config = dict(
    n_layer=13,
    d_model=224,
    n_experts=96,
    d_expert=96,
    activation='swiglu',
    moe_layers=[1, 2, 3, 4, 5, 6, 7, 8, 9, 10, 11, 12],
    router_score='softmax',
    normalize_top_k=False,
    balance_bias=False,
    init_std_router=0.011,
    vocab_size=2486,
    lr=0.00169,
    beta1=0.9,
    train_tokens=367000000,
    steps=4828,
)
Below are experts of layer 9 (counted from 0) of a mixture-of-experts language model. Rows are named router (the router's row for the expert), gate (a neuron's input weights, with its number), up (a neuron's input weights, with its number), down (a neuron's output weights, with its number) and show model dimensions 0-223. Each number is 500 + 40 x the weight over its row's rms, rounded and kept within 0 to 999. Numbers have three digits each.
Before each expert's rows: a language model's description of what the expert responds to. This comes from a sample of Wikipedia text that the model never trained on.

# expert 51
Foreign name fragments
router:480523464429466532476531543456524466446484439591504513569489469460477453537558488483558509570479483479526539487502420577473522515468466480497532512445548510476418485502512441494536550522578529530448475529497467475531491465421418541394517460524545537591539438542462496531463563476521491492499475429493517487529538415479456514546511493487509467419539454449450585531503473475489544530585514550587486528496490503532512533527453435521525467552488539445496552468427420487526536484509540539507407508503462482572525510481472496494516524510538517591512466506481458489485482456507473511489507467444512583494480536507483530509498556515492444565519459527521505520540477573539493560443
gate0:485491499459489537571488444555535473527514493468502517479514483465482558446549495578496441462503465504433513505432538483565511559487492487451522451450516476587526511528485503498489423510459479524448446456554588600537426589567576456490556509466560395538462517516533530558447469471480490524447494493549485474489567519498507530497501526502481441440459395486473492576463493516431514543486487519480499427539505519474462539488521465587485508536554512513486495463447520488386483486605469473544555482460489485458470507558482481519532486513434521471514518524556488545483480551460466504518501528501557504449497527490522468522545571539453481487561507502496569497554574528496478506547
up0:455545455512525460469527496464537503522522549499478419446450578564447415460513478436491534429518487504521471502467476507386483492534546564547543521526455530509480548526493551432538477475473506501565516508477465505552419519502481528518492412512440546425463514516507559531454555490489577478499483481476481491511482472516525524505483524509504513551496544578521426468429581554554434466573421452453476492529504507501493472492475453529498503537499537504588543434521492498482451498475478480478497489525500539504514447522541558412508467415551459528467494422592547544602556555485469551556505513439499505517483510506520527506468488469476476516537479556508483584449476549539525534505
down0:493500528526522527489537472474526516469553553482595447484530532510579540628536543582489532538473475536529530517498513518518510497572499473506473517562480526491536563459524591467508437421465552548444438442567592484428527485494515501462506448545540422466476395481417464523500467538452527480526500467433477486559504563438473545531472459506500507459487505423460425558531462473511521501491477497493497498472551445501516553435473549445521565502540466475525455509509429544486475523522513428536560455461503485394487486525468549457512554540516493551486470509495495536424528527519469535518524485472559497541530500434485551522508543531459531535530475528524508448454495461462513489502

# expert 9
Clause-ending punctuation
router:465486470520516518478453407504456513553502470513525449421522522566516471456553481513490596468542466542430494482481483469538416479492421531476548514511454521509505558450439506487453516511448568532540568508559533470580530569506610455483509539475498447528523477515564485563524542450539548464480492458462502513507532455496540507521537537492526539490474442587565456509527460543521447446563502528472471510477444554518471532496506464495516416511567501512476436540487509475505523506473496473535544475547530536546527535491567581481519537427472522507460446490487542558523542552595500508463481496404485488555469477526497519581532492558461472518511539544559465463448449514496549511557
gate0:478458510484475488555502479521522465468544511449511510502520524474477567495551476540486515461526513495428477480431509434535501524490488451470554470452524555560556500505498501462481450543431508530433442479554518612539490568546557482474510535459515394524464468509536533576427498476446528456454477479500548496462544537482506519473528496560497500448492401506487419574459494574451505495479510481521459445528466511490424566483523423558515513489524518501493429476453496490432467543602454476553556469477522482425498532566439472492532485499497482464513503554515542547469474506472450502505442508463582520483512535514495452509462562505432453480533545502488574478580580542502447496558
up0:442562457504493435484518512452502465505484511495467436469453564510442468474499521432491482431548498499502456455471494492392463478495505547543517468530472430491464534519515544480524496481499534530555479485493419537486382476485495565458463442530506533423462503491513611486503613481502558448463521516541505496524468441513522489418470533520482506528498544596534462510434543533583472485594443477477463478519504508500527471489487499520539499532551496525519485418486474469534478467463514529463502486555473559543542468527553561474524443407520437550476492442568542536566533506468449556522468472422490482493457499568515495521497511508478501554513461539513459539464512563573538550487
down0:478505528446484491446505467507521481465575553445546471483543500526538492536517476552501519490499434556534472503503526485524502475552523521458512481530455537466490538526495590511553465413488530525512469428562573507407480499513496580444494457537549519476438439497384445503501443523476551459560525464477479488511517561431442538571520511461495465500474506463484451571590479492517554484424445543517490501440512424492489527463519507496497580468508486513461489428484482546518470574495537485519582475513494532379498546523480519558486561565517471543518470473476477548431547531495510575449515512460519479459517499457447505461532564508445555517501467487606446506489490519482469529487

# expert 26
Adverbs, auxiliaries, relative pronouns, numbers
router:563410572463543548510489469519536504464503514477551495423516494494511555430552456492461553493519533534470530463487506516525521544504454477571494464487601466531501492450508487449430567514464466494529503434506533444530520530469494448511463545486518544485583468492512575527519561502495507526497497480457484531432517471574525481479560483512490504518493478593512571489505411461490521541440496477498539512533523539494518469420467493533481449411450489531518441470472563500474411445532442493540484550527523463463552511479541452431525506478452505521444423471478515544522584581511576569469486516441478457478546473423473431516519453558518571489564498516489460518482493429485477464525
gate0:469450503458492525530467440493535507498563503471519529493514488468460562523576474555543468451539481467442540483444529472551498549525488464468551454480502508561522493527538518484490435510453498555475475520544553600549494567554544481523570495478491403537475487584524473575459517456465529499491469445505480478491558524489500525477507508582513495436474393487487440554494514562452519528502483491492503415530473527463436515504505429566508482503511504530494506509447531509464521532624490487565558511447535488456498555587491524508555514465490488423482511584546496568502499530490452500467462535484529529446511527487540410512502521479453473441530497539521583489598558525508437458542
up0:462560474479490460477482538481512484546499523454485453449451581522434461446532527447537490426526430493505457521525510507432453485510495577529552498486472477487465531525540526481533472521507501516534480501516469522470420457502487527482480448500492565440503491527516587513490622465531463484478545459485506481532510478551522488481468563535519500503487548566492450465430591507537431492599475459433462504548530485493495469546470485516485510519552540486581516464499474462454484491495477521394489521518452534489503434511583523424504450405523444523445461466542523519597549575465424557561546502452490494537490496532508551521517500505513492545539471521541424548452473556545551564494
down0:512486513436528493436530464483489496444591534486518460482538506526576557545467506542474527528503452517509491550474532461584479466533509479480541489555451561466481531514541563476528450412477480511486419409493554506469486492527438504432531487566543499458452450507443469518497429525489503475536513463410495522510499576465491496528460480450515464494480463468469444548584514502520561475501470449507459488516507468506508562477505520468519557525537490502456523504420510499500448547507552453525556494485490407368478494529466476512503539578538482559578536494483435520540515513485496594478509527429537492508539483456485587509526533536478586525479505480562516600481435528514527522449

# expert 60
In, months and table separators
router:502538521482505555459522545549512524497606521447506452495513541605491526466527480493441481455529426571529521486509467462516514562534505537574524507484528530610531484454504539482499535472565466519523448566533560417515461564558537463464492490523492436497495542475538518541477473477584461455459564527508479498487514456529540431433476480533576502528504491499586542564456532530500514487520485513466542530533547478437550425540490507473460354450520507493521542462477505424481500533445476468500481439496579469447550457526515496487485442431452500507506524566435506499432508558457566513534519517519495507497464443526505481473554468460492542459499436512451509519469480535479546512488
gate0:479475469488468536536498451531541501505523505420528530500512506481444545468557446511476445448546484490426496484451522484517547578504483468461504491437527499569531527520492514507478434546474469547436464484543577608557457583574529465532569510483483413518524516523499524580436516457511527451460500453484501449493571568501486535490501545570526489444485388490468471566461544553446529514468457442484496484531465571473426518476502433549510486485537518520525495449487510497437492545607452468519573460465484456430472539575487512495536513511469523473468534518565520548492480542516435508503473534499548509422494507523524445510522579518435491490574518523488554469554529515498495482505
up0:469540477479491459446523509414508459553481528434499451467466580569462452453512512441512473415513467491539454465489480527402518481531484561509501528565468476510481566517508534503538480498493528523522485459517438519560406480491478555523488446486463544444527537497506601519483576440499499465465511479506482499530515457519481523518464563511477513555473516561538459488395600525538482490568458418482494523548493540527504491482477501530482474528586582546596497472503463493506520530486461504433512498528454522494511451504554584408498461428551452557473487462600544508520541531486423547526501474472454469525479489549538524503481512542515477551493485526468470540447451540535519524447
down0:516528517419538496446505453494504576450562530488546472461583497489541529533511494538500557504543483534539496482526514464526520480556459512477524516505441522489510533496567578458567444391526529523492445461555564509392509497514517527432512493554497490513447425480426492524496447509472492444546546488478492502505529572434501540539490485460506460517488504447444421519522566476478567520484460550504458465447560497526517512454532543445510556531507490486474515499484450505512443548504555446569544470450520500349459508532446516498514534568565531548514584545481484570475492503465494573472502555465520510501515490450517552501563566501525541482467487482533477541515461474434477566508

# expert 34
Year final digits
router:528527547487456518442475497536519566566517525480458443418516527542514529482566495485465491488543465541475523486482560519541547522559480485528573470500520482542518512452507460445532537487485445541556511500536475494561559453501456528503440533505483460538486514547439525508468443459504525522447562508511510573568519436557495445436451482544523498564534552511488506460447520551536418478437432533517549481520502506489520570520508437496428488440580510439542465547519526527462443505495445478466498558499596551506496469422546543448490555496456599466489477552550492561545543558446425446516464545448539538549524544541486481524541479526508480554451519499543505439499465482504521427511
gate9:547545449511533463501554531473519492548468487529478514451486461523452498480469440453546476527516461483547551405505543496499525547481537528504411491462523494518438520473519569546513506471509396461477533511406519582557514433520513561519537427440507490523444436513487556553540486498545529396504491510464553504535440535462547562509486502498509505488536440432449521535500478516490477494507488456570520551538590481500543440565430449486453497503582530502504503548510480601545502529513453537521526456566498438526520489450568491467512553496535522521565524495544488482496507500486490501568494450505457534479516509540428482481480480502566519517440436449410508532562459487526582471469
up9:457522500526516482498571459478573522601448504500466448507495473453473484591537473542495538426529471502498471567533496489456487529464434525436483436567550459425525511487518494491505499472554473492464476482501476444451430512473450440533475463461546426395464544469538484467550452512481593460537491475553542417543482490509503452508556463514511533480481551588538457553521474508460526521601401470489459483459496500543479490542546524476494504452508522457531490565482515436456438465477496497555453496508485534482492529576476534554475516449540483464512454534519557458509488533540526509503451482487532502496535580426483530532457509548467459506419560478521441489489490442480416470490
down9:490562512472502572504534485515543510487520562505442498484488478497533471537444459573518597507502494451399488486448458475536475527491489579537520531471488479448512510497510511499502394530487554503455448494490468471473455550464532515474536448501516451412405534511471490553399546509522506553554507443505469473499449524479537459534504493499510560466507489491520530525469474512490494528478482563506563472476480490475484505445514494535472411451575443514469503473517407520501502444496502434494479433459491441493499480577512575532495517453498501486545519479455527564552468547582473486513390503525507431488431522454573498477531482556496526417536475426451499471402460483467537512581

# expert 12
Periods and initials
router:517436506497430533475457583463452463507532409451557520492476482526526503496541498426446473505513482542502494514477528495475453461519525541480533471503517565565524532494547504507507561562426408541468512486483581447486531489517427436567431513424541464463539523463469500470475470481508537505484538500547476445515559504429553541425442452536537536493527524469458433548507563492470503527442458514529468477501458496464492497530565536535563522439501490524532535482440466452541561502521478574448511543470553589485544407547494499504554558490520532528510553518501544509453437526538445525513542543488481525504474466462457574508430507504566565428523534512456524530525538470505508537572
gate0:452478480471496504562474450553571504521557485451495556503524513473453549456558460550528456437540445492449509495438505443541523580500433455497537465447521517569547442542515494501499422554490476535408461510511547589580443577518553470496516527490491427516514520533509507548456497472484474485450492480512520474522566572520504531494522532531503488443480407499460483534495495559445541538482499483541456428523496550436453510489507439564470506526513515521489477480453536519451499527640473496534522481448552488469486525566483482506527515474461465452494487571519484592488512519508448465509469492505548518464499522474502454551508563534452458459558504523489571488598575531518441470538
up0:436532436461486491454511516462511488562531523465477478459462560540430479450508512454497484397556460488502465479475487519431461487508508555563524491567452465514490483479546542448515498504475499561535490519491482515541409518499471560503487428504487556480491506552510595499467596448490503461451500486519483502519522458527554513495466535514483518557495508563499467470415591541535473498588438481500453481534533531456509425486443516494486462521550507555594521442495475487528473533557467525450469514526486542515504445516556504420536459405497425517448466433529541538549578564501435534518517492409484472502476481498561534492482518525512496521546465530481467554416510570562511535512
down0:517533454449520538431541507559502496451564577517568469509516477494537523576486531480481536561532475553519467525512536503491530471546519439487494502524458489477468529470548562465566442428483478553453417416559620512408524488525474524488511510542533471478464464490417438540549464529485509487551522455429486522531515582395491578538506499465501463468488478463494415543509515523527533528439486511540498480452522427533502529472464549445496572475489500499459481502496459509523472530578539405489514516493452516378473451493475534531508520550531450497501518488452473520480568505517490582489506495430532493514576524448510539478564531541463530507488471492513513537458504495444487538473

# expert 61
Given names
router:474482450497534495488541494520480489466445430493533505534463429521577517500561452482580415510496466480541437462511537565417468465503512458472519437554530543539545473469468524561515423482545543519485529484565558449458471425462470551597483510554436498491485502494544561511586504512574558502502481539502542531503495453472478494549508466514617459462457558582531488499526477438508516548539522466461480503468480528567535452488467564451554527441559514434462470496497576512504506514551533504439430512423521501516469422582497432566517471511550569522478526561486504487487513507470524536483555464551493563470515533503488542497455486487476468534514463470520514516561526477509510521499
gate0:431476495438486512533480450512569537493527494474540554509509511484432592479548439538537448478534475490474497502444555487508553543510491453453546435465491535577546494547451517490468489535452490557460489518548557611544453555563539452532568496480522436523508512513532495566446486490482487470465513482529484464505542554485481517472474518549517487471471397500503473572476481523456555538481459470513496485505481537501431519511515420565497519508549496503496441492455525492371496532598467479528559499451497467430491527591468481496583518513455535483466510543547498564511481521507488498482519548536575531461533552483485441494503528522450467485564511522540571503612574499476465528522
up0:429540482475459464428512501469521479521455522469497454469476578502423448477534478431528470402525438489522481505482479511385482520557513565529524498541506527487480527533546526460532502495475523525560478531453497543503382494483493563497505452478492530418474516509499590479481609453490518493447518520506472488531509426513521498486481520542479491540485487582542421483437589538555478518624470474467450510511522539487523483499475515519483475558577541529587502395496474531487495519541502485410504488509478497500522459509536550472521440425498453549456474451521483541536511547479426569536488479456461481482491478505514525514481523471530488527501455505506471580440469573532510558471
down0:474508500461500516402543501496451502518517526479553437493544504464550514560516514564466549564510493494525499505517534496524477493513503475481462536482443545491445534491495528501598439476464499510456479431550561523409526479533508554487526447528539503483434416440446451553464427536470481467578538467452474528516522558455543578520498495469516469484486459452506413559524468491525519486481478498516500516465542443521544525445509571435507580545493498495456526482456454577496444565510521486572562454457515473409481495484462466555508540536492544510519547493467478520449501577494447526444511529441524475504572474386485557444502532533459545535504501513530483497503434463429575462509

# expert 56
Abstract noun suffixes
router:444541493505516417504439422508532550542501476504524543527510507458459444524456535550501514506537501516514546480421436464555472544599533407448454556493555484487516488537528483498501471490441486518376529470518420541453504538528511566567518486485487568477443490452475447539440509534474475484518436555468497523419543528419511538484488533572504480518445487452435468570530452571560530451555493440470523495529453530457562536456525466496474511479460462523486481439476517480518543525527513581546443437521447461522508457476476481484495505499499495495481533544461442505544486458468449493460462449453518440526526495427544484529454449464506452454500496485436522485511522486504509483604
gate0:489438489450480513595510436524545481536549510475523547512490516454458513435533460537504482467506472455431529466461521450525529556547505441451524493468521501582550532493477517470528455493444463551424456527532564594555460592565544462515566480520485458481478521507501497553410484465460535488502514537504511495511546512483504529513451528534537488466446442510485465547453519568483518523474477438462487418510508491489482599512501421541499531511568493471502511477474538473389493520623438485562580514475510467464501556594500497523562512500455503455503558524524502481460494550453482500498477533520546549437517576524546428509510550533445483477551506525505574496529550508493507508534
up0:467562449506517453479516535502458468523501520431478449473427584527445451441500532464506485442488447443506448484490505492423479499514490568539497477531458474453470569508530528447541498526524500555537463475462469507492412471487514557472445418519497541426464535526534615515501574467511492486446529501562524503518494458520535504505447533513491521522518513563514457486376546539555462473617443503442457499555533533477479472497468497549489454549560488523576533445468481434505489503479516534471483513506460511497516469479521547431492453434531452523446468432560549529563559513485403515548481525426495478519459465529548481557499503507473475499543481509497441553476511554561541514503
down0:481542509447512493479531492489496515461559534512591480484530485525529521561504550520481506495512432497537501498499517457538487436556538461446495481518458568473460582482480557479514491420489496504471477420539580472447502482515520491461510456561504491503409469466453484549547472506454535442530484516484469544492512590402522527513499500457510467482509503467480457514560490512495549515451446577534509495475581473484489553411494560467550557506504492531496426466493492591486477524548496482557482508507478518396452519517479506505543533594561558543477514534481487610493593548425459520514532518455488507530490504398526553517520519498434486514510467522583498546452469475433488460427

# expert 35
Line ends and birth dates
router:481425605502462532426410409507494479447545485446506482430556541566519550465559480529528450477552495545514497495499544472525484486479562498517553477473474552540517498455482495512445498454444511540559490492539547516511404479478499499463459494583486477524583570481511505462515554461553505541498495501448494496534513484553466446456443490570563545464501506509535562510507498533487466515490486511546485526495487567517492444536428530490493433421562532465533515525458439420503460431475431486426529507508542531496494428459491578508416481438502478481510532534469497512451525562496499483542456475436500434498495426520510467446529422463456493543559486521537513573462501540491512540513
gate0:455450475469495533569480458522518487483532509407527519518502514489484565470574457530504478493555459516441521497427519483553539556505473472482571483447551525573534517526483483508482431560468501518400437479556561611556474572541559459498531510487519431547494522531528491557429464458469525494448502444503511493466534535438486506456511551544520493413475429486494443578490496575439506515451521468483481472524475522479401532518489445558506508503521521481503475491457513501442513539596485462520551473477506463419498515566517518494538494480496490432452532598544511560514464533503429489494458483522553519478504558496508460525503527497446466483562519495502572481557555515493432510561
up0:463580495467502496450496526432530459585484530470492429449479565563428492448528526460507470427522464485535467465509455490427455479514477556535553494564508485499482548532532524487523463517451526530535496539500473516517432488515528528466489457484507553425486529489533562528467574441498538499466466506533483528504497493509549529461464587512475526529483517593497445482437548523533420519530458480468478498522533525479453450469493496520536443548559547530567531451536526473519490484490527498418515509556479544531517478515569529422534460398540426574473508432592556529534564582455445548571487475448502449485444509514529526527511529523504476519516457530493521555418485560551511526490
down0:460501477451524524433514469500518477431556584499531466479598508513553507586507501566499522509529441515511508544485456481541479417510506462454555476503451521458484549534504540544512414417473533520473465482524567533473507478526495504426540457520547479482468414472442412489487499537414525462544505463505468518481493603385505545527494483447497512478441487425490421556588499492526542512509486548530482458498564432503517541456492520466569529515515486519509476481495422513507476514510545416522536494427500544400468536537450462495538528542498482522522542505507454551490563515473513545477466539437561499481543495443448568493514561505492526516486461493582473528470481505493522515518

# expert 24
Noun-ending word pieces
router:422528508492448486488427455548483504434451547487548580439485470497478443534455555494492471463491591471526467534500553543468544492480577454471497492517516454455541479456535509562457448455518518495449503463485547486500520543448482396545516530524584614446475409522494507572430483532486454534481477461482428543465443527448462460447474557489472525576527531477513497495507475503479544439529548452442542554485481494504505455523493470529471518507461425509500456497438517479494477481531436541510447534459467434522514485496509456477494516497488449490489461529422470538495474543494533466527519423455471569583524538525486412492506475510487553424449510470571440542533474495545503525518
gate0:462524519472509514561467458556550493484530502455525516492504491482428520470535479566511479472509485502437511501432532481542526568561522442440530470444488508547548503528536524489479449542493454527448451464530528618544443573562570478472554491462500436539449523546503474574411486429463529504471546514513481474512510515495483495498488555554524490439486421477476494574486516538456545526467466483488475462547498502446485560527544412549477519501521505482480451494419512515411520553583463453556542495508500469473493561551493515509566525502467486464451547571527474537470479518500445494508455517522605525462521531501542439553515527497415492461551527500541570481600541510484456524557
up0:466544466481469464408551509457503417535507534476510462448470593524455510457520523498521503440509490449510471479537488479420464471548461581569531480558487483506468570512490533460517480492500520539539447517466473460503438479498493535493481427510518521427505523488555614495455554495505491470461516515529461515539489459532495507496465507483449472543490508553550458509412587542570469480597470486474484546559500554505500480509461478559532498539550545539579538451500456490471466507479531554450520495482451517546549450521538511454520465407525451515466440390620535527537562534416467533548502482462484479489493465526505502497483498495506467533492467561517469554428501573535503526477
down0:536496503472501495430507469467516497456551527503579452500548440486561518607527481558501518528491420528518502556527491472489509481558461455477483476526457549498481519523518555471533486421475495528459440450548565466426482515568455508456481458528524498487445432515447453498498470510425536484585524495441510492519540591386469561550511496465545452517463493449498445532556524455499545558481400518522519480471563477540554575385514531473521551514548496526483515459491470569529485519523557461541559497479523527416512487521481515498527531519541496561490505509533468536498559542489524540484496523461510529505461492413481534490570545522484518562461490521567472498472448424433539524503

# expert 58
Personal name pieces
router:447531522484411438533446558493472478473463480534554591533481595454511487543469505495535501493500436505505454505512459557443529477551579470439470509475460486480531401542537498515498467471503545537512451439501498550485498442475521526479493426586519504497530525527562498451488418443467490440560511437507539453528565487501508451464520508547464522584488480484521473495484493401499570469517579462514520484443454412525497570533541537511486575498435544503552461451521467409469502510508493572528453531462418526468458517467497520533490578503543519541528530488482441446471511510458591508584461502527525548548516561515473501477488494524475532520548481500499537529525518529454506499525
gate0:477469503494466556560470461509539489457498500452524502497536499442519572477571450533496516497512445494437563481449541492500568558502499476482543503448503547598493524564515529499487467517485527510453425476581567586538453551557526453484606479523490405496507521532521477575425493472470480482480524537509493473485583538487477547479520486546476480467474398505517487552492495543462534533466452489480507422564482513494458532504496440532488502540513484525541465485438504521394512516600510467521550491483482482451496574576474506506571516540430521402458536549548499567509495540526462507483489496535536548429495527485524457571518548502459470468562521538486525501548572537474468488505
up0:469541454464493486466528491456513476544513546470485455464448559547413435489512517426508503409481472489478431500480468543400450507525481544537524539563495442488517598529502542468528504488488496542536493503492433486516445493472495575512508430469512531440467508502524577495461575475483527506462480474505488530554487452550548536479456572486469507540488530573488433499416602511571438474572456462488454498535534498476506477475467486531494478545572539547549501411509475483498473460499480531489512473525437534500466435537553553451508418399508421532470500421578533529556553555434482534544517501440487482511525503514525480428468503525510472498488477528487496524460474524540547518514
down0:515516507495495489480475466525478534427566544502563487478558503499531522596524503540521518514475437584531488565502531502466455464526503504450526501530485521479488560529484557501507517426469520526478420460502604467432527481541481517426523459542474506502478441481403487491506486542448495487541538521433462571543513555373468561504491470455492509466484539437483402519568495455491536524468483505536490501477533509502498525430480575453515575543568480493491437440467436546521481498517540429547554500461512527404522491489479497474525540527468461543493472521474488563482527532465473574506491508447556533544517471439482574505512543531498543493478440467609479489508432481446483521451

# expert 0
Country and place-name endings
router:487550463528575544499430530497467497598466426458534535489520537489568501479477535487535511490491458421543446446488530513450482540501505530487507518610487509479568452491529469520546503439464576517471434501412456559517548521433473545509437505533498544439492549545462552505591539453481463494485513518512464475548554552571479426539499492461536571487453530540499554496496571502454510489572540476480443558443443541509564459439459538465427521436471504460553502557554534515519500502525455493552488531499511502493493427512436493508459506477515528540536490475486511464514470501494494434434541466483521465542473486450488519573537515509472514470454419426492513507464414498543543538501
gate0:484464443513524471572473446510562510513528505453491517500473499514463596482539473540521514519525450496406553456452503460515548587517451461444577478498526485587532489573515493508501455542452454543446467445511537578552526565536560477484549497472491412543485524517486494567465455470505488489455471457514494493516564540466493578477490564556482495464460423509461522587472470537441512495486497488478525452536495527482473509503515464554490521531547510490505487491484539496427450537600449482519575491466508494411511526604462466472557509506447527447478541510528529543490489489560464468517474561525593504410507538465514469530540551514461497445531516516461573464562543498485460520535
up0:482559461431482470436489541446508413570531540435458445445448546560459510522450486438513497431522459475585425484511486522395470522514506574535500495546477465539502524536513557464508477447451505510541448483459438526507404448493501567483481490490500538464450491519533613487513515519458563445436459549570462541519504460505523498504516537488500503530499502549477478519399570542580482482572454456467482464513565481494493491497489508511484512551553528511561465416485446478516466500458526525399519487538459559489511443513504543443519462432473473523494490434556552510545546533445485535543490454449486485504481486513520510472486526511498489511552469525497484575450496530558536511469
down0:504521494422514469452459474498514539465542541488601505467559498522516511536524529532513554504518457550544482540516487500491506504504516456480516485479435544478484506518555562497542484420437551486459489437527548493450519486520472485530492458577504456487473410536453442492471476598469507481528541470430451535471472583451439534504491511453551484492530436390472405568550522505541545481519484496508492476488514439542521511431547520431526552499511500475477464477472473535493473543537540440572564438470470498383479543494446553461555551555482443493488532516464458525453548544454506560516456492409552514543531518420478536463505553508440487500504506497569498524462443512477518517470

# expert 4
Year prefixes after in
router:541472455479564486521489537505540446440523527548423471450490496493503486532535454486517564460526467531519496486531524438525499552556474448530518504533546488527492537483557548471503507463538437475481549525484451509513520473417497442543524539495577483524483577479452545519564426450565553453475532472536502475487538473570491467530492506517440490578505537498515479474444497505514387433492427482522571522564570472455442542432507474492479424491494521407493489501505550552566477458542444503476504496530521539534506466429506476531399447483481503548545468572522438536482499524479462436494489424450486462521445530500473516555557501448465514436442519573501458432487437504495515459515
gate0:446537464499507524561495436521538479512520503489571489499497509459446524420538445531518486481545498505424506482485487487503530558504460460468517474394503522576521494521475522486491435528487474553429436477514564581565496577516555462504542490476481423524477504502499499573420483504507489542460490458524529429548595537478516549502515512542500461418487426513464441532447504596466504513454441466473486459522470506507484558483526411570494495566536464518497498457438516516408495509583482451541527481474540468496492537558516490536569493485474506444480503543554493507456482518511434493515487535517554508442472543484532423513511592497428464491548542498495554455553572487511490487576
up0:461549463495487483445516535458529473544463520472496401448441587547440451430503512463500517444514484469525461478540482472434464485552466560550534518544461427519475528523512556463540493525517511549552483499496427505490438490480530534475497432479478525481464528511513576476482559472511504503453512520517479510521493444507523503478482501516471509551502506583498455457412572529566449461557443456449445520572522536483487482498472471547494489525547575495584521412462474478519520467534491545448497518507440524518531441488585535447508450434497437523454445433589532529549561548474416522532515476406457492495493490556514498520470499528495476568508463527489443554463530598531492502506
down0:472520525500495506458556464503486451473583550462565487455530545500514518569527511537499502524544450523545511566485537501515531437505531461443553506455455532499514533503519531483520409438469492508461456393548585481390515473559539542491499519570538509516457439487433447573505445549451529462467505509434462442546480548435485514503456517474548461474459532466480412530547472466516546535487512524488410490479501441464510506459502507426556595495562473491530456451476472493499446503526509467531501533460467512405514518484493519500550511556591499574474506499491487550494548538494487590462498474471523459485549488462535555434500587495452506503535474500535471559460508471464517549500

# expert 21
Numbers in tables
router:574444470466578524491563510542525430493535532496456372492439451506519514508551521545511473474571452525504449454530515533537499436442540522556474519529490486559538489460516534464482474489443502482480529450506603462564422412544529459459437521503427443506523590475460508570487474468525495565435473570464467518504470410503423463557489499546451535560421468517468458504474446480528507545529541511494487532510504528548479466466528537533490542445498466476527548482473485519526467588512449434573484554497524529491546514528487546498510475504556538521447471486468521513532559432514558518530436506515448476488522481494452497502558515494470532477493454533527474484534533557536489562463
gate0:480472463483478560556478466529549497490534496463531493507506492441467567494545480532539465482532468507452517520476514487511547576510473459474531520441519506566503532514498537495461471582458489485420482452545570551547441609569536460501538492490483417514524541548519484560415487489479526514423527503542478479509598536539508534473478529539485500413459408491478448561445514543429491517449481495489508428549521526504454514500495413570478503505509465476499464438460513514428487530584476460533570526431464474444516544605488511532601482465467521446460495564524496512504527531529468496460458534513579546458518491508509450514527534506429469481546527501527549503557570511525488525515
up0:459555474501486494468503500450517480535489548437505459465457530529458482501541533433519477448523468505542467536523510538423449488543492532492516518513474449524502552531533546461530477467495542528548501549464424499509413477517499564482454431497462546470496526581544579510546600501492507486437514497506456477551514462523515497479428545534477524582555523585504475470379617538559456517598459477446470467536501521477502498496487481527487473535550547537605517459501469498488496520504467517437485493510464502496517470486565548432527508426490470578455453444570536536550535547454419553525507497439454494490482482540540498502490489517509493532516462524473458549417475541555554529465
down0:466559549454525439459529475458493544420577530489585482500555493536548472544538495567477496557525436544510506555556517447510499457515474468432531487469466553474454547491515551513524445436488526506471457411508561515441503502506522493443565446546518466496457405449465482550508452508509509489552518499447515487556504572376508541527467484466561488471504507428472439530568517488542554496457453534510484457491578423496501547467519513497542566548504517518504477454408415559524494512501549431521526502470520493430513498540505503485469524522542491540505561543460493532474563507479514557521518555472521494514546482466498579490510563557489524502528465488574459522438477494454548540486

# expert 19
Second pieces of names
router:476476471543542513540551530475400516429472451489499529514472536458487530431417508463551493542475560455498452450480485461476472558479447513430421472469478427445463462491543459571493452521573493491465512546461494503512556492467475506494484508514581489541463465504514448460514603523514508435498483456603588509537522552545494522469489478472532557467452509541549485544415492517452526562547527491489476436519511468551522413538544520567531524473516536462484471486528525549555502577517414465466443493522500510480492416545495493511490553521503503452522502502533476523516480445411487449535465513547538531518497497458516472578475535496504522598447521459497513564567493470444476476514
gate0:505484473460490527616460465526558506491509514462538531504507521473474545463539443553520472479537436495459524475451526494567550574508492479465525455425515558576525471523481508477464461533466431536462454481487588594553468561573541502479543499495485396499490537494546483569421489453471464502507474467518519484475545530505494538489512539517512481453456392465493446532503519611456539505423484476483493422543497496468424528549479406570490521530543523528479456469472502453420494513597462476517557497460488467455502555572458516503543514513491499463471532580525511536525474503507432498498464526528552535444499540477506457543498532476484458491563549524514546514548529508499458502548
up0:452552483503482480462515526493505461521471563479475425464466567556430472496512528402506484432503474498520408482474467510413478519494503570526537489566519455518501562539532552489529477530493532488545454500482458532531396503491509565449493425490529521471487503515526566518487568474538552496434500540518463489525520465559534501483482534571471503549512529602481451511417572500540445525593486485453466499527500548495475468489473486535508493536560548536581497403515445506517452498537497525477520489521463516517498479529568564458539454401521464515455468423617517524541553532472446503547493512430506495512539457530557509476500493526473469547501452514470477555435522553549501501481
down0:482506533461493462463512441555510526445539554496548495456560498513568502567538514524493525554505467552542483561546513483562496466482482469510505485476490609480440571494530535483533506386497535518501423439503600511419537516522491488481507475534513494501458443506437473515470458546467533522524482475504470529537499598418497487569494540475527484531433441424483420569544569456524545524467448533539469474505531435524502520492519538422488585470510471497508457489495458562524492511550563476544537515466477488394487490478525520496555540553520519559506527484518456519479551516475456495512468496447471505493528473415483577458560493512428500524495435514586431503470486485449537522507